Experts of a small language model.
Experts: 16 experts in each of 5 layers, 128 squared ReLU neurons an expert, 2 picks a token, a sigmoid router, a shared expert of 128 neurons.
Training: a variant of Adam for the experts, 415M tokens, 3183 steps.
Below are experts of layer 3 (counted from 0) of a mixture-of-experts language model. Rows are named router (the router's row for the expert), up (a neuron's input weights, with its number) and show model dimensions 168-223. Each number is 128 + 24 x the weight over its row's rms, rounded and kept within 0 to 255. Numbers have three digits each.
Before each expert's rows: "comes after" lists some tokens at least twice as common just before its tokens as in all text. This comes from a sample of Wikipedia text that the model never trained on. Tokens count by the router's weight.

# expert 15
comes after: "\n", ".", ")", "==", "|", " ="
router:154169153143135146136138121108153107126136103148092121138122133072114145135101168169145155130121142144137141160143149148157127095179124165137132131129156159137142122100
up16:143074122095095122119155145148138087085178140159167093087145110083132073112154112049139122093126119095136098144103108108142120122150117131134111141113136135115130129117
up17:097153110151166144099142145122100170139117157102099118115173079131123157083152119141120127126118082127102094122171134106151127141145115132134102149143126098112137140109
up18:191132116106150116143121133087067146110132151130189094101122110155125137160123102096113156111143115139125118149129090136120157131068130108122072117100141112111138109139
up19:144098091133108163133130137059111114135130149113133169114106188107108139125121145088137152081127112130094151095128122088112134089090135106159075166138087131103086154180
up20:083135126172178225170097133162172103127092085178113119088127104126062111138101115139104120104131141129121142132132121077154107119148169144073115122117132127158114120114
up21:140127114125137150143153156138138122082092144140172123107083126157117099133115090119137130122144135161106140123120089157122117131182149175103110129096080157136135118137
up22:142108173169132140150120060139132137107093072108174113126098147149104118135134147123125140114122122192111122103142098175115133152124124081137119135155097149182103060121
up23:106160110112138127120142133121118134096094134116129142096109115134132099072127130131087187098129133107119105115114116163134171136083107152150132137149123086105103128107
up24:122126094086138190178115112079142211156100180117087140152146121128126130142158129125120119158109125140145133156120165148124113145149138155126043099123163109155108121108
up25:135160102126145146149128119113122166081102104122142094117149117121108093194108123138144114114117111132125124142104169117098150109093120080104109140176138146142153107104
up26:134149069091132109160141129118129160103145146096144156106120082166144183090162129136122159146124127181139126144098145137106164135128128125154132103103143120115121140119
up27:149134088049133092116109154078089123115139152132100166158155125106140125159124143135137130138070106159151131140065165128083137096092132141107099117142136138085121145099
up28:154106113122104123121111080115156088124101130145146140109129098117122180145171107101114151109155119131119128142152138156087157127126135128106149118085103105134125115131
up29:120160118120116136152158118126117126135121140088142128156128075109100109104117077108157148118163112119131135144126125159121112155147162118138106092154185136130121122128
up30:108058147100135134103108153138111168120125153135130090107121109177145115159151111143114108195135115140172095106141114067126111135142128125117120177126119099137150104114
up31:147111135115150117163121140122111134155098129110146102150121108088129127177120125121117150141117092117134116127141127160121143109118144169097108124109090133183105171137
up32:134102078111146120143107157143151133114111106154158164128140104132186134108060120138145160142111136139123133102126142113119136128143141120086157133113120133082118124124
up33:172116129096108135131165148114098152155136149162142130107162123147129090089133132121149116068139120157155124130109136074131146087121145102118153123124127123091100148147
up34:170147086130173149123111139124114130127137121148129120135154116135164140127104085099091125160109128147174147186134111115118141089106146133118073136106142137171117107106
up35:159045125133152162120102133136173133157099106131126146154157136162092147140181129138100166151104122144066117149100095108104148107171107166146143168147144119126108101133
up36:116105114137112113129111157140141122083097111160151121155130106112118064110142123105162115089108112109142133125141100135102124179159122150086138119143091140144124157139
up37:130095114119120103135145163128132093131155144089141142150086146176134089131102104103149120138095149140132084099110151146141110164157113141155146120130148142142137113144
up38:112100156123167113068137124133132114096114096094109148094122074122172121118170106114178120074094143102119149087153158137150148120115114117164108096120116122119129143125
up39:089135054205121144124148123165092156168146156100125165097124108126119125143107144147168121140110119131170134117110163078107139102098096146123116078128132144067142128122
up40:187159178148174104148106132103139142119095138107132117108099130140120105116129191126117129150160090130133133139082173078122126106168147161152125140134122094127161157166
up41:099102084093105109099139132129102138114107125094162139139104108141145087102140085141151097122134113192124128117140127139090104181152108164124131147137112101141136122105

# expert 4
comes after: " |", "–", " (", "|", ".", ","
router:130154134132144132134161146132145110155132112091126116147047164113140134117115119115128159122129128105138077109088192172139121107132131133104153133108135125121103137152
up16:143084145122118056109080106093155051127090141120136134093138165143122169152110160106139134115122087132130103089112130140114151110118117121159086146127164062121136151128
up17:119111126122088154093157119135103139107145097133155139139155083146144159145116109159120122086107103123145127162143147101110103128153132125146143098102165083134142093160
up18:136124120112141094120163151139117178136157178148114146114135142127069152115159126070091143108153145095105137114120104138143137122142120139164137103119129083121105136135
up19:137169112145088167124158119125141109123153097137082148101124122135116157111097118167163135094154141115157120122148141155133144118164123121118124124149150114095119106138
up20:139126070129105119114132080137133149155109135138149133129164112136110108133131126145125146165134143147114123137133137142131121168125127165124162140113140172128113135116
up21:157139085106115109180136124119123111095133118123100143104125100125162138107136161105162194126150175105147119127120144164137138125121144168111154147155138103089128117123
up22:110133100137088161150162094134111148082093163131117105162135124116143100120078159109111107149065095136151083117115143095132119110128135098086085134155171131074130161130
up23:089127132095139175132162111128152051142081151115155102113146133113124137126126146093146103091157071130098152158149059119157151092178125114101119121177107105123095101137
up24:167170140150170162129061113132147115125117124097122139133145159104109127096168140134138152147137096153094096106116150067141121105146121103089116143128094070138109137122
up25:130084130060098152107139125103116139142102131137125134134111134098151173127176171115123122168124121135124149110112109086117131192108169183117101124115181128114133139122
up26:095111158090130128146126090143152148104113106138132120134149143084114123170177113122160153107103109169090140183106164134128125122107138095127136112172127162125116156102
up27:123140143103122133126140151114127141135120124159148147107133124137152103125111103122124152130102170146110149139140141179134173137098185147165131159146140105083140135145
up28:151137153111149167107106108119135095142104160120137120145118147127125134143144134159212119128141109112097157141135117092104142104170117115136121132119107147149155138109
up29:122139114104102170149120132131155154108122055137103151099120120088153119092142162127136149116134140129128163131121116163105137153132131154102117109118127178146163153138
up30:138124115125142170136172153143150130120129121130163142122173101141141126122111114112133146122127135148163111130128157129140111141151120127121124130097175108131108144135
up31:138152125123153126095129132098132133157119131127133140127145129124148155153131150106130129151148121129086128124157149140131104151145142147120102136100124091105131114132
up32:117121142107170192151099131090139103082148130092118103106149118111148088127145120135105127097151101116076105128125147103123136108170077107143095183122121117142086117122
up33:113101124081130124114142120156160114141139075119075116101091094130152130115180125113139131124166113131133115129128138120109134125145158142131144147108135180155131134145
up34:127106113108173124110175084112135168123105068123126156111156037110135162114151104126123138131113122134109142120100129149098120100141141140143126095121122120123116097118
up35:180114117100122105135151159164120084122171144135098133126157135122127102106138114127117182137136137100120113116124141149138119126124133109114142172119146139131169138136
up36:111085151122122110129102099123082136163088169126120119060143100136142153145161176147120105160124105112155139137132159111122141128160114159108128165109149102097137076118
up37:122147112137143120103117143128129103126111172134147132130126097124197136140135098118126144102128135125088093105170099104117135127153123138139129184094135102101144139085
up38:202153144164148106116163124091151121152127140140173132143120132133102123151136150116152146084084148172144112125121139124120131138110154100138111128142114136145126174110
up39:104157111109115139097157100165132121136109061125135132164164156078090124114089111146144122131092101088167115131143182151134131106131091142123135122160123144143115145127
up40:138104087149126131152177146076124091130128137109129125136122150116131077168175175138145095151112133126120117105151091136153170165165152148113112132114095154117156102102
up41:121148078136158194107098132108114118142133134135150138114146130135150114153134148143119118137109117122116113120167120126139135117143120164158069197140129170144135125152

# expert 13
comes after: "\n", " |", " ", ".", ")", " 0"
router:162169119124104130090161098105143111146138079128108159147113158111118114137105145148105162137150125105098117141139119159157065115121140097188095115116154128118134140086
up16:105111131058129141129146129076106099134093096119119102115134169133130148130099104098140100135092112144147125141089122104164139122153136145111146103134158137160137133107
up17:102138130098167142124109140146142108107138146115177152123108107121113109120113127121121151115112134136175123106125126109114132123106113131128128101104135097088150119120
up18:113124105122092135146167161129139082115114138130136192141117150139119128127106119104126160137137086167148124106138107134148180103132111101141147169122164150097110121147
up19:144143135151137121145130128114159093115161071103099137107073199141093055143108150124132108150116118131128102110123117150123108102118155101140126123108195136129123169133
up20:104146104105101146153140102120076171124141134111136170112142072075134152135107118150123134114091153135114112120139148160140128151126126126105153106173114151141145098114
up21:132120123100173112148169129142152122141162114107160150105156137135132138140106173089104120163109142127194104135168129134124126121111127164142108163163090136163129108158
up22:136148114151155194137122142126142158155103140139132128098105163112130109130144100130137121129142097146199122045162114168146134146132144153099108112114138144148126167096
up23:097136119153113157126148114143127180128063148162095128152125115082124132144135107154169128156155103135138103101101145098106150145131145113154124140106108157131121159106
up24:143108115115127140129114103122165115118148132143141100082146095144138101160148149137111156158093114157139113124119153129130126127125159143121116133169140142170104167119
up25:139159158172098117111129169098128069127132089145155160115086163103116127122113111119124166129115163162119150106159109148145125132105146134147112150146199127092101138124
up26:120122117141146090160141074117110165163123114123107176141135096122153176148100154118119134159110132110116128139107146131109131126184117200124116110099160120163145120127
up27:114111109115114094166152126113132173163131143159114129151111122095109161141146141117164157131125122161101090097043149115107135140107108113156100105116133111140081107120
up28:074123121120099142129133149106136139173128114112157144144105134090148107110094135130123165117079089130173129123104155097070147127146129093096138177154130142160145143131
up29:119134168091109143119132107111132109113121125128075157107113079106142068096140136075153119126134141105120137129103143180116116131129127160170137147115116107115132096114
up30:109111098140100182141128128135152131128126114095111174149131103124139123102155148125107110130150117125159097072158162099124146088151122094168125151119187150126105097130
up31:140115061108130134160161105125125110118099169125104111147136097104109162159106123122152119139165125125170116111083165123121159113143125147129122111091148097080120082121
up32:154166123116131133119105167107119110134114153100166129149065137178136128128137133128133135094089115144123081072117105149138127082118122145128078166110134125126136107122
up33:138142106132160110167082142134121136129114105164138143118149079155133137175188121155117118120134124140142100129140110100125115159138104138135147103126113079128129135116
up34:168136157107124099119149129094135080159102139137156132126084146144101158106098124100169143157107129175095119149121093129091133131098148133099136170126094124118079139119
up35:109147159154135132113114161126106118145121102133098126139116079147133156079110106141134122104135092150092094122132158112135124156105121126134085146111117106162120112145
up36:142118094121148130117152108099132111151119103107163117142117066154109165138127112139118100095140100125101110126118150149110134083125107126138088106126133152152128096150
up37:106094103122120170104111108145130179126100168138083146131131081125137143107120120128124145154150120145145121090130137139143155104134136141120128142120100104099128103093
up38:119149153166140154136130137107109154156133123121095159127099109080145150107106147144135137107135126152159110084148145120102127092180118101143108144165124154106104114142
up39:125130117100130154139153138135135115123144116145161128168141118139141078118107126130123158125083158115167136124151142104157128128133132151122109132140177188134146166122
up40:142113131122102117139108150151136134133129115120132146151147070129105113147087092105112160141150135142070098141104122102087149082121150102122146166122123131051128153139
up41:108131153144124166097111099112163099123117104129114136098142109133127159121122131115122141090156130128082129174124112121076120126146085148146140150139145116154127109141

# expert 12
comes after: "–", " 1", ".", " 2", " 3", " 0"
router:092151121152163122131147125105118113153131129149144142122137124122182104122131112176132152139118092136159110108105151139148102124203106101147132123109140142144117103110
up16:141135106152115152146121046160137134110146124160100172124143125113137153177126117138109128133136116130077136154121113146124127157150083148154143097153172124122093105117
up17:120148104149126184141087147057135119079114129090100108112125154165132093160174175114132127121166100120134102122142140152141147141132141121146131151141123167093134198125
up18:124108096147070160123166091112125135126144137127155159174113117115114077148138096155154121100117126114097101116136134117137116118143150116126122135128163141129123124178
up19:151082096082113103175138111118126139105137128110149139112114110147098129172155128135153125169128122147114086149110074149124137180141143105118150111118127173121129088111
up20:109156098095132134130134122120155077124087110132093172113144140114110177103094160108129151122146106119137131103125114106118148069113140128145162068173129096108104169118
up21:124103096142127162170154152086110143124147156099147128142134168129126118135125122137123134155126141117134077148137110142167114093121144161139130104117172157139102090099
up22:152145103145113131140175131155100089142144105153094161096118120086130129129097112114199134091150150128180150133160137142135171140119115115099140111137156127105127084136
up23:121122110099148111108127112123120124135115106123179117112147175148122126113138125123136140132092124195139074110133097101098146117137117115119140163161116108144116161114
up24:137132112161145120161146121139105085134158143163109140153100122129075163083062171126134150110132107179127139110108112083140137121134119141136133145119136120127157094072
up25:136151098145084134101108099150173126147150148094100136164149105117159126091133108109150128142150126105114109108173131123123121146141124120118089127154119128164115113177
up26:123121146143109127097146116112127114125101124127131138133097126140115138119101160117125125170140100154083122119146106126113138154146116134094131127131094175134101112165
up27:175141116138141130155091135086136073083143110129120108173135136142147114156096143074120101167138149130151110133151153118072132121154093101139113139154143134165124119157
up28:124130115165140177133141201117138104116110165122135144145126153133136142148136100145116124098158099150098110139121170095088100142124127121113105137116122125101099140157
up29:152158122149165128133129101100123095146137116141128124147156142126160092135123134125133136130143149137121071101132152090120124169131109094136126099165152127190152154063
up30:138134132143151145102124121166148139146157114157147139133146069115127104139094131110115139120112105115073141152115177107122154095173099167154114132119120167158105134083
up31:146102091102114134171139110129157122119079144118121164135120156132109155104167137079139121134147134117135153183157084150126142139109124160102133123123094102079117158148
up32:104107160139150126159108115075131139122126152113160128104130128138131118133144136102112156125094148135102154089106089156121123136137133119130133127105114094105120090131
up33:149147101093118154097121156111156140103142139131140136138115117144143084095129170138176114162090118140130126169077130166066107138118113129165095120116133149088170126096
up34:159161113150106128157145152149118126104104142110158085120111132146127195115127103139157140120141158111119103130143139146082123116149089144125144171153113170167156193138
up35:094125148128101124167167135114098108134161134114144154155140093140073151098118144085167142128134130160115116138122117139101127143150149173162120123125141147121140091145
up36:098131161145088106113120098159140137124108140127094144132123104094094121091176136139139132180143116115126098128168112107136133127125107120153138158150097089166146173114
up37:152150154128112133166181109109148141094105110112098105184106075113106127156085157124137109201143130124111156146124118165130154121115112131110062112094118149144126085136
up38:155118137155135177127098127114124146128113137132110145160134103113072173165142134145131153131098111147132125141161103126117124130152141132136130141092146105160161091158
up39:157138160069144113118141110085156146134136083137120121133125146108140134078120123142160167175128136169133112098172134178126135138141131110129121178162105149165128125139
up40:149152087120117125114165113112102115108079161118146130177145132124073178119162136107181097145100120164101111162128106144095117121083128156074113132108150164141149076119
up41:115122139176090158093113086105157170092158059138117143107103107144133110143148179121110113102106138137128080085142130137100122121105158106148122143105120134115076102151